Weights of a small mixture-of-experts language model, trained from scratch on English Wikipedia: 80 experts in each of 7 layers, 64 SwiGLU neurons an expert.
Below are experts of layer 2 (counted from 0) of a mixture-of-experts language model. Rows are named router (the router's row for the expert), gate (a neuron's input weights, with its number), up (a neuron's input weights, with its number), down (a neuron's output weights, with its number) and show model dimensions 0-255. Each number is 128 + 24 x the weight over its row's rms, rounded and kept within 0 to 255. Numbers have three digits each.
After each expert's rows: a language model's description of what the expert responds to. This comes from a sample of Wikipedia text that the model never trained on.

# expert 16
router:121107168171116104141162134107143154143143142117108129149144135104136185139119114108160080103126169129138144151156144187146141095078129139103114135147133124086140074151127095108112112167144130141127165123129116132130151128102153109105104098136112145086124139140158145111136120118071096072103116104123126093128112162131111127118142153086154085122143127134129140137094121096157085159135120132156081162120129079119132118142102133109118109165148152101098141095082103165125108143089116163201145157133131109114142143094131126160103113096119100137116135110147163101083128119087125157150131130112121141133108155129158105145159067098117163136113149104114139131147080101123158148155187114143119146135131180126154074134116107135156131153103127148124134138140138122127118103132118
gate1:125119140159158115107128088111112122144118112084117090123101167132134109125092151109147140154096154077146129119090116144197135109123077116090124128184107149145156120163158122134101137122093048159174127143078136138115151125124173106137103102107146136125149172112175134123115114124136131111155142129112118119122142118159112117146143155153091122117127172138105107135125145149125140157124155133112125112116152134162158150090147128102140127136126095130105140138128127176148107164209122120170125059100090144115140129125151140103123136127092127130138169108103109081125130127114102139159084146126105125145092122073082112112124089147111134151135156125104128144137154127118141158100148135113095121148129094087152129108128118141131104101115140143143149148137137063143132106113093
up1:139123125106141124140115137138143162125103136181097179135155105123129138110126109168126114114161157148139123146111104100116128122195166127127084134089155109123119129114100126163128138201106145138105084104141117125046121119097099136126162138121147072108145111117125113124110126122139122165076064135112120130134172109120077134107094103110169130143106155146130137124147107132139113106140121120154121149165090132088133076182117154154105101148178134146152102135155151122111092156127147175125117153130121126142104132100160133154111096134140121101115078126165153162167143107155135114087131150139131125135122165146154116123122146126122139127129089126134146122111158152129118094169135094133158129110114159109106142152097150137158159162131084148106121137108143159097128154159149
down1:178162136136102158135150096150109093092130137102151140118172133143152135127129148150162082138111155139133122092131142142114107104145074157133103156173122131056137144167123124121131116148140127122089160111106157166149121141098130079071112141129148122088134147124110107122114125100133144135129121173125116114143094143180125135096114080099152092108112128139093147081089129118148131101137132115113118123155143097135126146106132130144168138141136147191150181105132170126104149129134152134141068145124160107139118137134140096123130142103117112115130150116113109124105102149107141107091124169175143145127101115152141111144129138116171119126176126139118160130119168152144101108082175112101114137096129152124116132137115122199147079147127145151145147151152119118158159114084096
Line breaks ending sentences, headings and list items, plus from in "from other races" and "5.7 kilometers from".

# expert 13
router:126099124166117109105115112076144137118139112119127109136144138111135098131122163072150154150128130163097125100118118149157118106162107123122137078157132171129139141108167099148086106130177119142129135104135124115116124153104128130114097130138140155111133104100125096096146136157131143145151129163118120094076126150112083107154187135102126125103120129117118144146073146089133155125152148101135131110123106133104103125122103161139107135099092148111082143116146073148167127155089128101150125145128112140125122150117161103136132138107161124101094185117139116100159131154119104131181124134092150113132111152123088134147114110112156145097122163199159135156102106126138141160136142173102096141160133141106148168118143123149110134084109177182170194121100126135134137087150139
gate0:133140139119166104179151112095096136123112041127112128117152159125135120126158118134136135133162131143110154141140197150119096096133091143154117111134159113114102134158102171123167133077146111204116097159101126125165146125137133081168113121088152096118114134144145130118118124100150150166195100127142133126114134122134134119129119144136142108148133114136151121164103143129141092095156138163137124144130152144139141079102117136125152139103146160137142123090094137130188141139079088137137148153126100129085117082150079106145148120136139109125115114111116171114165093139101085166086134124099129127122129110125146148113137155157152132097134140091148126116116092163144136129127137171116150133137109144158122143169100137123148152124133149105097184148109116150098121111166142
up0:130148120125167139130099156088155125087110127117136144142160134114169139103146050134181160102143140144126118128150151105111138103157161132151171169144128099144124136168174146126066162108116145155085137140084130114150105122144142105089102147105090113098078140125126139087163103144110169084137131112172115083125138148154132105136117129126131153148139106111112123162124111142149125119128131202127135111101097102107129111096040127122152145164124141091124123130165147083122151142096102149143123131115154130094121097133122083137142093140147136100117134105126117110138134123144103139111120130118147149134127146134124135146168106182161120114133100143129138123119138174129063133097157139108126125145142151127139134158145146093138117133122166125146154167111120159120110126172154
down0:100140132126116119107107109117148111131117121106137068145106134083168147114128133122106122139108140121155086156143076093150108137150149106092112167109144138157114150151130129145128139123085135134120158083099127140129154160137127127096163156111108194100133137136125146095151140156152098126173130070143133136132167121094090130128168111121134123144143149150140152104133127125100132148143127096132104134121096150100082139127137166090097162115116128176152150118146120144154104089129140186114104099119148174135097089155096135096121132094089140156123163159147119115109045128139096122113139117115098088144090128148097163129123122112133132186140138122117107126140157072142126126107114115130124094129159105098136158139129128176140130126112138068138153113145126122141148144185134
First names and pieces inside personal names in credits and lists, such as Jean, Roger, Jeff, Christ-off-er, Dor-in.

# expert 33
router:146153153168162111126087143080155097111126157131143129123078108129125158165116128113143087167131161165094175108124125109139121097126105133093153111163159129137131119167117136143130163084098118095111162104113102125152087148116114151131129127143151137144139095171153131093183168151133145094109152175103116151104144132146105092100110116094134118105108128149138146160098135139147139109105132116125105125128114088096147143122120141092159113134132112112089100091083125135120148132119128108158134130110083138126127088132134106079183155172094126103116103090148154107088126143091127103062110120137130159146145124150138121139072156138161123109155132113159073126134101150138128139114123145089138160143139111118155126128179117099137078100150158145161135149139140149131120138122117
gate0:121130132130071153109107128101112113152148163111121160106106101118118173174133117151115081159121137130107141163173134154144114133132132129118110161117090127120156107138126093128091153105126090112148160119134130124096137127105093115106144087125148125099128113119089119116140147130068104119173133135124130160112095108161164090126109144129077120137125119123136121089135112113124132116169124113136105150117092103135137085149096148096139103121135129128111138123106149130130144138114121070127105124087114121161132139125129134120092131142075121108168087154140097117139153117125119108111136099122151095147122134131110094149136127131089116150142174174096114132205094101090067137113154148100137131124128127176101093114133114102115144135130071113152163105208149125180082113122114
up0:155158123157089160090142124111143124139111149113127155141119122137141156128093163098175116146124110148116115123150134122082102101108168123125100144125115142151126103147150126158107105128140149129103096115112127148135147112136139151094110090135115122144147107135124120071142123133114143158176130126127140155102094125091142082157137142096158110156115128103093095092134126108159118087165113109141112118106116110127159126162115148123116108100113125151135128150129126190115147154148119105144142156078094182169116156140142127093090144130121110152145106128151124130133134124125135125152169121112151130183089113125110114172126150116081106178141124160081172175170192098109081138124135119086097151151132116157130155082108141092101137119144053131169147137132126118153100144122138
down0:124125127095084130160150131124139149150133100141129113164142117111081149144106081165132093154156169110129117136119162163100174114148099107129134125160137096158191115150130123140134111147131151098121127125095117157102100155140131156122102090107101096150120107117141130121130099106111124122098130104134122130131104124111138112146124159136115147131131165102130153138117132136097143125133122146119135169045125139159141133120128141152137100164110105169131116142171143134138163135127134117096108117167124090166149138158086070103107136153141116109115149094133087133130157088084120137154101137106095153113132099090124106085135076141129142135169165146151126149155098166117098140150102077104106114128143155158133130166116083122085107135116177111104160122156086144112089117104174
First bytes of accented letters at paragraph starts (Åland, Özsu), single capitals like H, S, M, early and late, and table pipes.

# expert 29
router:145081154114125116163133103107137128166174152139130124124117103150103162163133166119160134154125150112129119164159143109134133140142114140075120154156140135103112111133156097108146172075146144155106150107123105119162132151115088135138124114142109157134145142146145124114138093133117135086116147173114183111106120125122111123087162139068126087099156158155165130160107131112120110160096143143135122165130114115109134147086105143097151149075113118152089119109096132108119151162121083136150121147136106125121133077116140165136149107155147094091075123155142157094093142131120121147125127188103163113154156127165140110109129131155197124121159085139155129097112122111122132144108134096129091159124117128134134136113104141154114106119107121099095192122089132147127088105119158
gate1:153110154159123107122150105101069184123151116074097088126103113154125121139136114098114124171153127131125166110150143112129130104140135106118125123102124115102121108145099117102134162161132101137119147109140134139122159095137114137100109099138117204137142097114143115122113156115110108169170136160149184117137132082096112069097154130149181094151135136106112147123146141092097129088119144138135150145117147097150124150112110141148097108126113132135105116085095119130135122140163084117157117135135127143193162124097157139161177090101092133117119132112112145120111141130103116178125184127098151130151096117117132114111125082088148118101086149114151109153073110060117161124142128116127133131131136113126157078114145097129147132118132131112120125133096114109140125162081136
up1:111118085131122126157088136149143099115115124135158180109148117079139113110071104124126104096117109125106125129080096156106115107110136131151133091127120132161140186126167107127130102108145162098108153139146087109129085157128171101121121132118158091127131129163124162158104111164118152114131076122126069123118142137138109176182133095141126119108132147155167152150123134143134140151160105146119118127134146152075142149156130084109121170116129114117130142133167130102126146117126166121105125120136119115067106168172101160123086170155131153118128141158123121120140087112145148093113128125163103131101132168128128147174090143113129115147118063148093096115178128173107115134096126122136157139128110127152109155112118168152137126121142126167115119120164119116091165112134093
down1:131088122134113102127127138144151122113143128116144100136096125128085177138147088107196147175145147120106170109169175154064121151107101136108150131142101145177113128114101129143143111131130148177118139159145133103122092160103110159130106134145096132120110122134106156117129143113153136085115121143145167113137101113125116119138132139137146088110144133110105096138138126105163073120089133127134138129114105131100128096067132124117179136120143156168163138165135172114150162161135120119121104171143104096105136100152130125109086146134128123058117104111102186135133161138177135126117162111110143119151166129133138136150130103156097137118144089132120134114146146136150120164099111096110147141128107116125157110120079124141170093085118082122127121114095160154099152116126184
Articles a, an, their and there after The, plus infobox and table field tokens such as Position:, Episode:, Fastest laps, dashes and pipes.

# expert 28
router:180119159141145103153092123114147110147094135113108144156089113102121089152081134128144163164137137140101128125099140120113106105147099123107102110108147121121177124131099093103143176119159127142123152136160130114142132131129149139111100118159112125072157108110123079135165071150074142140147085193135149112117135146125084153107144072096121096134127155138097133151104186089139162116101158125071147098118146115138126115128107142153140105114108140121110147119145101148143146134111111166160137137117125133114095086110167114105146107116158088127097182093173152084130123109087115143138126125152154131133148138116129107120096113150134105117100093087157123131135139128169133134123135172085144137166163131144129157118123111107122145080121147137137149139117101144146116108119179
gate0:128170125149125115129115127087105166111144135146130122123148141135096097106123127118116146148130161152101131106138174202092149093132125124114164126105161143089143114109107127133134138124154098092076131140116138135158127149157113149132128107116142136140102161159125104112103139111149159105186136152152119113097099139140152149128122122100115142123139129112141128108130115119142136146124134100136151135142130097116163118086125168101108133120171190128189099128097111124138153176121126135116112134152142102127098103103141137121124101155132129112130162145141135122079172103071147111140124183147154102116148152103141131088078102148113124119076085153168177146113129090086133103098118123132148148158117114127127111097128103143154208072097152150115117093084157100117129125154118
up0:093147116168151142173144113135125138110169104176152146096129128139106102168110131161145142127161184133121146100130139134162116100108123068109102154127097130098148125119129116116137091106148097140154095127093121154135126130121121147153128139188126095151122126157160123153140128083164110145111109113140165108127157188100137077157089143102135134106138166125112108160090127143123119126144135105141114118100111099157108117161162119143176138147123163140131150139084159121183149125088156134128162095133103126121091118148166116176186143141103156114126161126128147104144112133144077153089122114141155138156176134153114114148131118102140119130099132166107132130172108142157127117120118096110122109148171131080131132129097120110123148084095162116163119128123151157089101120127126
down0:159134109119207170152116100154111122191144131117133124102113130134137122157126112089134125112105121165147108122149147107115126156133117123093123116121098183134152122139129086119138107103102123168119145135150079100154112177223118154120138140123141133145137113116105181171130102106153148141114112129133094126187162159101134146140121125113141137104112074167160120143144094096092120083117149141115123152111096125136119140148162111120135186169117108103119157106113122133115157109133098129178103174140146158094120093126095141118119131165139158126152147131142147104117140138127130149151130112117141117142146128124103161159159115120106174103148137104107105115111127141147170131114120144141141141160156117148110140135111101163089102107101147193128153176151142150133114124143133
Of in set phrases like "Date of birth" in squad tables and "As of the 2010 census", plus infobox heads like birth:.

# expert 9
router:136142157139122104138127139091148137118084138144079141097111125107114129123165145137122141195083165134126131109124150121131156129102089132100146116150104167118160122132126135133148181102119133079121143135103112137174086148099118116092113110088131153095142089126154102141138122145103154120139134167126148138122116121127099082051146115115129144101132107146130141108123169139153177127141122135139129120142120108106121124101107112152130101102112172162102139156126147138143143150140109143105130146123150080117086056138131154123153094127107096099087138097151162127107102154131146124102096097147122157153101073096164090096123085140160177114177090094154153116151163123115095134138142113078121137136131138126118116141135112120145111115089114106126151100136130144135071102118145
gate0:117145148119104080126150145134177131132154155071143138126123139142060123128138147100142118109098102176151091162166131138121142143131081140088156091137098141141143121130113099117145107163172149119149136134092135125151112144130122091151117121139130122121146123068123121152157158166104114100138119125099112163095152143135158119141153117142145098114105134123085182117122135141112125123147124086106148117136098122149105137160159146107142075168155128143144133126142102131143124139060121170136167139098098105118131173119125174143108086135097100134116108116146098132122155128098142158134074107158182148137095084161109095120110115161140123098145149161141144127149147133124178113150115090123153097158131117149139141135149142153097144161143122070089127157142136154145133110105140
up0:099165125099134130117127135110092113095113110095094147162122147090153120120090088117089113194187106092125110129153149144107142131174160101118137134095135158121093098145110152086123144132167122155098120112149104093152179118124143122130150103146164149103103148140152136113192072135179133103150109162139124136130147132107148147104156129137106180192113113105149143159135115132140096133147128114150126159118150119111095113145156117133148126137127108135092134101137094098132121091134144136138137101123097151149126123177141107112195108113109152153164120106132126163176113133128123105117138140131144134122126118182163147097124123149163135113165143159117151163127119139095127101127130165129142144138100138130125161133156116114141113139201142122125094145146121135094122130137184
down0:127184120125144118124164096180101155126110136154136157181147149117085125162171099116093134139150086136068125143147130126121132146167120114100098115122131107147142128088142111120077100136130143180166116097130136145119151142124089133154150113153076117109106118135115150129129128107123175142174126190128124089129137155126126155149178158121119124131113116136178140134127165116091102135141132175128133137119112119101163106104184115128164143147120141116115116129119143106113132142149140131084121123075161116109099157097151131115128122120116148124140121190121136145102144107130116148077146114116160147103147148178145144111105100169153154149136151125133157123104130126145141107149111095083131176109141141073097125079089116141095143109093124120148123108138164086123130143113130
Sentence-initial words after a period or line break, such as Even, However, Although, plus verbs and prepositions mid-clause, such as sell, writing, to.

# expert 0
router:084118136135086120109138138105149095070130121116126163134157131143113126139164127103153146167114122131122191101119148112133116104148148115102098110121108127073106098118122110122113143118139139121115112102117078110122107122093093119138124121123189151072135112111103078150176133125140140145144136169091129155057144141109119103076136142129123150112126124114140094153121156071149154121119135103171134135137134092134101084132157176096091110129124166139090102128071101129114113140121109112113153110121133112120125127119127154160160126141110145114090123084148143096081115137117153116182104146141134117110123143107139110127143145099144135124156098131181137173134142140145132076130159173132150119118122147126111168133175109101133138073127118101124117133145127113125068145148149
gate0:140066096141093124095130118130130114128132161093135154127143196084114126114151064144159114114154155166098163094115107138109132121102135143142095120090132133131107134128130128122197154118140148124117152144138139133095100105104118134147113141136168142140099136160103077115167125153134136128131142135136131087097131118161136084166107171128126130092180127152133101180104185090108133166104122089107107112106167122103143159138123113120147126122151099165130116105097106120093162141091161069125105116116133149151151112129111146157143110092100133145134146119157120137090098145082135116113114089101176118122107086122138138148146142117127114140146132121166136135100154147119158132119158121153138120127164112120125112125099136162145172114126140128107122108136158100099163114187153
up0:090153144107117094119107173105121126091105139170111095119152097143074122108139128134101150129134143150139150118156152103140118125157107106119132156075137132115132055155099150116133152136096142125093131081122092112184087122124132119143123099136156169131164151077082091146073141122103100155107168148150108136146127138094145061088106128133147129113142097139142113140142120129145118124144118122129103107129112076087103105147160134178116144162123127111142176117127129152114081148069149124117102144117148107127164131169169151134104111120101132131157115105131098150129101140099137155144092107101129140146073108151147166120134113126106094110113160108140165150115151119114110154112122135119100111163129162115118123146111072098126112110110122100134129112123105100145148121151123
down0:137120127113153113130132092144133111120136098128110119103094098143190140169129138141086116099130080136167085144134153133123133119120119154168125118209107135132190143153164131109104105155101124122099140109137126111135104116155118137092141115161118138111097155155163149109146113154142102137099096123153142110137136139143130136111149147150058092131107095147134139150115144168149136101128132105131125115091119132125106145135171115157112094119116132130098134154117121163143123128117089155137125121101102131128140129075078119142104127117111186116105172158137107147123146094124122151100162150140109111161143193122133132154133139094201188165100155112127108119122147126127153120133133092108124133120158174110158121118168111145159085176141132169124125154102162106118132133120099
Nouns and verbs of authority, action and relation, often word pieces, such as control, acknowledge, defense, captain, partnership.

# expert 15
router:087102151127116138163116161092120147116097128152115147081088158094134178174089132088123121145080149166115146131112117124132137140087119162118118130131128103143134083125115130135124136113112125105135140140124143109114133151116118155149096084114159157081139128133130099118144106165097102063120097150113110149125129143140101107127118107070120074137152120160119162080125140135162101156079119131114103140117135092116138110120137146112118078087125127166128151114110130119145147135172119132136132170119071129164168126136132148161145089131085145112126127131155152129105138142126138136167073163119123144125180132113116112119132134116177134113129078107141114141126113107130110107148123113097063137140108175157170128139128135138143115116080122152142178104118113145141090092158155
gate0:116161117178121114087123117101133143138126144117101136141124098104125091133111121123130135113187147118120112197093138167146162115156117168074143113128150143169130109147189168125132088133133143121168113139121118068157140110120123141100117137126143151124090153077111135135146140128060098127116133148121129111117101147145098130158095162159088153127132121127134134146167172070146172128153129122132126142116132132076123131122113118125095182123126132111130102157106091185142101090131100129132146098109127118136131167134167104146084147141121127160130138137116165119099095112136136120117111108123126152128104172138145112182125130141112087098152158130162144162179159139136136172108143107165062142154141109136151123110141137112120130135112114140111150153147130158148146104132123
up0:178110146095167131128162165127156131135091051114155111113102121112172129132112129115109143086167158139151147145115139135117142133105121152144150120104178087127114118133116142120083152154159117141136130086099096119127134148122122145129156143145182150111187114112182144120096148121149134166126103131109140124100175102151117173113127155113168141158099126154118184134089113164118146152139161094120139135128157115126155121125123134121134125138138056125143063140107126155142107118104131136108101121121111109139150129127147171134097116123123116120156120120164136110137155119077131108099108124108139106123109139130126165101135124113119150077123153114134120133082128186136169100151133092126157115160150183113093164124088113107115109131131112160146122168115142075141139139114111
down0:127113112168111123118172146100104142092169145132130164137103117118144174064119121129085100118123094149102166136113162125137127150111180098136103138152150150147139176108143101133127158146121121115134136139132145137161138134170140085113141084151105132127121115127127135060109176104106127152145064148119099156119095124113096161146130122162107178136119119119091144130144134121139133136150122094123119073117114096135153114116097116117122104107131103108126122131116095113090153112136122123155114174131118118120106105154109127170110152156164106085165093160109147126075154138128136115126055134101157118082105156119098093135102126145140166168099131133151125115135126141092167122101097137150179121107159145137123117101125098138162138092108108088114142129119130115128162125126086
The letter h inside words (shine, overshot, hash), plus line breaks, and, is, was, and capitalized name starts like Al or P.

# expert 63
router:146139141144124079111140167099120141128114138109097130123140133168090141171100118111140073135120124160117133129120128135144130122185094148096120088119120153119153082090135132105119158167165129087100125112105068134139139126094160133124108111137134114114140157124143147096115110146084146156133104146123109133112127141114097096127159097101120155070131162143111128113098152096125121148125149082126115140142113125104137139172134153160112148087117128098087140062150078108169079141144123137151151164104092136127109157083139134115138129124118149103130151092151125116136111143119124139132115124142123115166130155091144120103141150107169089123137159151177119168182137110132130122141135133112118132173110150113159155096118060099090146096151168181137151106154121110136119133107142
gate0:110138175162119125095095131108128124139114114091109146121129158118158151057118129131097122124129148141153151127129132152153123117100147130151119132109121153143114120179071087091150089176163139124116116078142092157131149099117132105124128097138152165116141148117140111128114149062141075114155115123124092120124145110106130116158132121163152122078164131094083147136108160124133134126107129134162126112116154120113119087114100158114076108119122099162157179124161103121117142121128123120115116120135161139117088129147159108131102146129113147171149124074149169134146121144099172130105111139118173103114118098085129159085109140112149119137166138128145133146149153147100102068095144085159121139135151157121131133111154149145070156075122116128123146124132099089126132152102155
up0:114117104106125156096079142119141112166125136108124134110160129161109100114113135168109143131130139103126116086125105131153155122121112103124124116082187121164128152093126127111156119169128131128099120154097155186114102128122083116114164117131129163111157163133144138116125177143159142152105098079135125126109134106130121124173167142158125123109119101113114125157123130140109161151096156157131130090074083147148172129101097186119109161150134117145096129114158130141062118136143125108113115119116125128122120146138140139183146143138125129149137168135078150128143113129145136078180118154133090129114149119114130149107081137124107091121162082144192096156126085088176135125105112096157157150157123142138138101112130129099135175141134100146113154131136128114099146117109087
down0:141139140160166127060138089126148133146156146147099149146123111143129130111091114137132120162145108124110129131148098109141148123177148135178155094123140191077091141127114133104127107146150073165144118134122122115148118121151130137137130123141115142143131157105177168113146153132123127159140102089117126062109169172145122090127137099138117097129143090150132130126124127092137137156114133151100137173080126129124130171136120157115123142163137149089108138102098108148127146150109152150111127143118140111148125092103115142149129148153140109132189158122104082160126100154167141094134140147145102138131172173145144143128134158151093141111131105121126120106122129095131090096102173098142161105159124087137176150116132133151102166155110123101105124126066072103090107147131145
Final pieces of Latin species names and surnames, such as eri, ennis, idae, ensis, ington, usually before a comma or colon.

# expert 23
router:122134125144090138153120142106136127138117089134153143087142115132161177166179132092149106155111148158142157126109146128115102121159116104126128120133129127161136099143146127108113100128096149109111114102138116107123114105133145085139098097125151142086118065143134097125094145160107101137103121132105109104106115097109150099133122128130153120097129120097131137127109138120155170135134143104161097144130109111084177111130140107108131075121109180148100166153133092099148109135091093093165187147148085123112139078106146124086141098091136096133171078093158147117115105098125123143123151140097139114148163142176127105139118147114160164133170157104131109155085110122095152105173166118135131123147122113084148125156095113095164140122085117151098152109108131128136142112114167
gate1:112126130070079139158198129116098147123122146103106144123104098131093150136120144142121121155163165131126098157122155093136095127145144116120097134123122107141131104161164099110129113119117118138114147115145139125129135133109115112135125097161160149136151125159128114107149156114145129114099098143127155117143129160126131107147121116162140092125121154111142114114128102094150104170123096104157081140108139112167110139113113157120079156125108129169135136111074111109111070160132141109103130123100144119153139116113131118164166127093159093123133087061114087129093103151126103126173126120140142133161145120138146165106074137091165129135166112149170116118096169083120145179154137110108106127110180091111143144131138110082158103170074109104134135099120102154121136161166132
up1:148100144096163114132130211094131117180114157105098146074138124150115127142159116129095132108150140163162122128129153118119129143131099134085127129110137120123110119121121111118130120124130142146124098116167142124095181116133093112119108125176112088121160122100158130058130133097148139091097134160137148073122136131134123140106088157146172163089116100134119159099108117104156097141114111142135141105076123146147136145148148115180107124117108120125138127122097127130155150131131100100106109144130128124122130149136192125146100138134094138137123103103113141102130154093146161109146169136133103122098153184141108155123092125150093137102157106126174109130105181188081156120155107160105161102143142115135138141108115127110086159103118155102111144153107104121135102180126131
down1:125106108092133155091149153121156132100106153137099104117153122146087119144104101138127135096136103148147119106161132099136135177144112122105133149146146153155137157121154128138097116089095098136120169127100138084116156091150112078110095122131139086149127139138132140086130153127107091106123137144124117133135111147088096091117095120128120151115189121127174148087153123156128070138115103059108155117095147082112089098133124087102142110161160181127106151116133123117147128142146120119149164161100137179119140095157098099128163091102129138138162106086127120121126139083146165176126119139137111112132149119145145139133170100184120103141144173127140104172142125050131133151125128098134120130135115108121149127165154147156105129159117100156114113139134119109122120124120138
Day numbers and years with commas in dates, e.g. On 12 January 2023, December 11; also month names, until, table pipes in sports careers.

# expert 30
router:139123171133117134143151118101150153166106095152109141099109130131153161160113181085161094137144127148087123114115101128111135130120168132074135085104118144128148084161146096132111121149147129137098138139106102127125112135135120087136072107111102155074130143108100085097145132152146093134097137107097142098096110138115094111139148157126122129141142085140152117137093085120143132136115125088149105107133108081102117131126119133133128148095105129114108144074125078175103139156082125143130138115091109139140089156141127143151153107121088108085141136106120141108102131133139139092106094137106147143148130139156123092118126126143167132129105099136176119137144138099116142147119161058114113119140166118084148144131146114095104081111095136181143148111141112157145095116144064
gate0:098131097130078085139118167116108110134136132133122115088146131171169101143140144127116147105143163124141149146131154137110113120128095097142079134146102164109163139137106135105098098167122111108095126147130127094090133136148152093129157138072172136130122137104119112115113112141137124113178125149097122163174104088097121135151144172126105104148116096155109143090158149109133149162153132084114129137109168105149165119117132169117121144135122105132101118111126153138119101122085144097164121138124133096158138148108144156122128175143109159132118152143141174152148122083089090141145075113121122159118081131114113156128115113137149104135149120135120140129073090132108124091135186153125125094116152140138122114132118170066100158125116091105127083095120138105071130140085142
up0:133104087149165137095148137109114143133145100103118113116143143113159112108143123130118103127093080141152129175145138167136109129127154115170100146149138106149143055134119105101126136141126128093152151106111113130135130134142119159130131130128136127146111111051102128117113129066113118182155137144097122159141132127139110147164145095140115088157153134152122138145145128162124118099101095123090133147163142098129154113122113139090157140151113102104128138107160144109124099125146127135111140114125115135117099167109120065111081073086147113135129084099146134146132121116111110105119131149152122133154161107193189142154112157125107129138122127159135124130129129115157151068086129160159131196088120101136142080156134086116085172131128144112129153124092108116123130106084144
down0:117121138184104141129152110120142140137148152123119123154151135098104157114160108140120092103103160110123150124103140106145139195147116104174117144104110143099133125131148152110133158103139132102157115127171146113179141151146075158140098113146132097072116140119141110078153114118127082140174125121110121104136088051139122101126106119114147089091150124069097111090124127191109177118109093131121083103119122111087117145118132140077176097134112151177142095135134101149100104088144143121095121135148178125116171147147115135104139127125128120143138142113092145124098152112107105099156136117143115130119116117113119128141079108117109110132136118138141108133150163168140115121106123102099150142140112160109123139137097118170133117149153100119131106120109136077087169135095112
Capital letters and first syllables opening proper names, often surnames after a first name: My-ers, Per-ret, Sch, Z, H.

# expert 21
router:145106135103115130119146140102103123112142103141095155145151136138178135131100175113147166108077169162112154111127134115128129098121118103092140122157129126178167104143097129136149153146108111095151162166142120125180092123113141114111098075126139163062117090135122121118147140132092124152123133152099119107113123086149108142158170137141093107112128162141107159114118109147170152085109146139114181152144110095131145100133173151138140090101102187126104178142158126140157119132117099104157167135102108105131129120085127129134165094133123077119092165116171140084140133118151125076142126127142130115122109158133151101110158084142151121180147108139125155136112142084116119106133115116119138142140133108166164131117125116102173142137117161148103135143123124135134079137113153
gate0:134103125141140137114113101126113138121122158132179106126155121152126127117146151118139137147091136139110124130133136159110092118134095165120137120108130151074167156122083099117136120136111038056169122115130116175122172142133085116094111109165137167105118101145158146132111139145097141125095136168155137086101157118153118147110118136107145115084197126096130152144109151070122098137130161113158141143149125148128072136134107124114146151123121138153152133165133141104098139101126162118128118134126133124106156124134159129137090170092105119146097178126132089108094122152129157155158124109105118129073136111100148100113166110095115139134138117071117134112117145121088162114111190141125127094170148117127138078102102114143171136111116114133128141124110108124141140097127130
up0:161147129150139139157138166126101109122140145158112147154135101154136123130155117110098125153145162154158114146096152146154176143111083116169130115130108065101138094125123118161129118146137122165158129067156068124137164138138107145170109142108133151092132140097140124131080076147135128130152125121144098171128106077128155113136109109097111152123158107172114136090143150138107108143123124119081139077133131134095180131123131111096088144168150153088143113110104132137101119108137130094148143122151153130136123126144124119140152110124105123160132112111133137083188122129153134091108124126082091134135080086104101090115133131141121135120108137091099102157115099112109110122104135188117165114097128110118104111097111156120153124140143094094188150132155103091099121134135121
down0:129125135143122143122134137151105141082115104075144131158134112106164117153139173137125157092140107110124179093141116152127120050119079148139148158118114121142095124157171090136081081143138150099126074142078134123117069133122107100133106114133130192101128089108120111137133129130097154154101144130115157126104093145097091146094142147128126176104105193086122128110128097189131164160122128148154141119133116140100104145091090130139111130105115118078163110124123110158134134145105146126123126155137157139143124116115130122122157079148115098141118132106110139100115176140139154119115145118156111116161112165112112121132145135107122166131103152146144122153138112107119103160133169124088114129110132096115136164106135107117153123106079097121101141113141128083161083140130118
Pieces inside foreign names in tables and cast lists (Jamuria, Lokur, Masbate), plus years followed by a comma and after is or as.

# expert 22
router:133107163172144130090110129081129145134095122141094150147110122108123106138161158113135135117111162139072186073093140098117122078138114073112092093159149119082124137127116159128112143146152113144102121122141127113154103133118114152097108100163152129104098114137163114168134170129111145146166059143133144136104149109127115113104158141124159161095140133110135117133095113102179135127122147100147142145127132110095100100108159159108087138099102175151119133105112075124113117113098103106147138096110154137095161125120122136170132120121128122122100159131158177100087103158068151136128144141130165125108123133145110125127128100136156145114115142130171128162117079147118123114118155120108174116195136158122127100115132120130113120084099119115152127085110123123140146115157140
gate0:161107147120092121151117155114120098164108117145107133116116135153129141143101163165137135140130153132153159112104122128161118097142127134096097156141131133163108113155102113101075094109115124144105159078182100092087122147145152095135083138104175188096142084100140147113166085113127149167143148119114147128121102129118150148118150131121122124125129155161148104113104118100130149189165128136124073153084107141116109147136126158105139123136125133102096061109157121151130139133130084091116156169142100141117141146095128102163156097108127129116133124114098136155153140135117162153157148124112120132130136174149118160121129113117078145084126162120110112121110148114127147115101142143129151108113139122104109087114126105137124152078106115161135131146079103107062151130098179
up0:076129128103139138145125139143119059070101136117167087121122123141114122134124083161160150122151137153143130151128162148138114121092116118102155154130092135109099155091113155134131120105121118176170145148140124129182144131135104165165142095134122112135093140118128175121128123168181128104131107084128136131142137146147111122104108154123115124119157155113138123104101146135107101139132114147123120172128135150148127186080123137106109153135084155146150159156058103097147183123160122119117100134182116137125135112138121105124168106122101151157135156097120114124165134168129120157127146194163104185100136095134129080116137113109161115131164132123149150133146171128106113132119113147149133152157124113108137114156096116154194124145142124115125146145148150132153097128161145
down0:116127155173110137109141114163144138146109144129108131112105107092141128076073136135105118128077107123139137117101082098126143084111118129147117137114125145116137125120135123148119133138132118153081150146124148133111151108136105095127153140139110148113112123147130117111172115158159128132150155085105162128081165174119134108106146126160109137168115156088138059140109098109111137140121164120127101186101113067131106131112111157123135119107106151136108121143153110099100137123115089120082081113148138140145139099141115160181111111161141082124151153118150130149143115129145121100173138134107094113126176067144104155077150120165120163106097163116068079116157138140138129091130131155122131121102110141115123127148109072114101090098120160124142173134109091138123112134134142
Words right after in, of, during, such as honor in "in honor of", War in "World War", plus temporal during and until.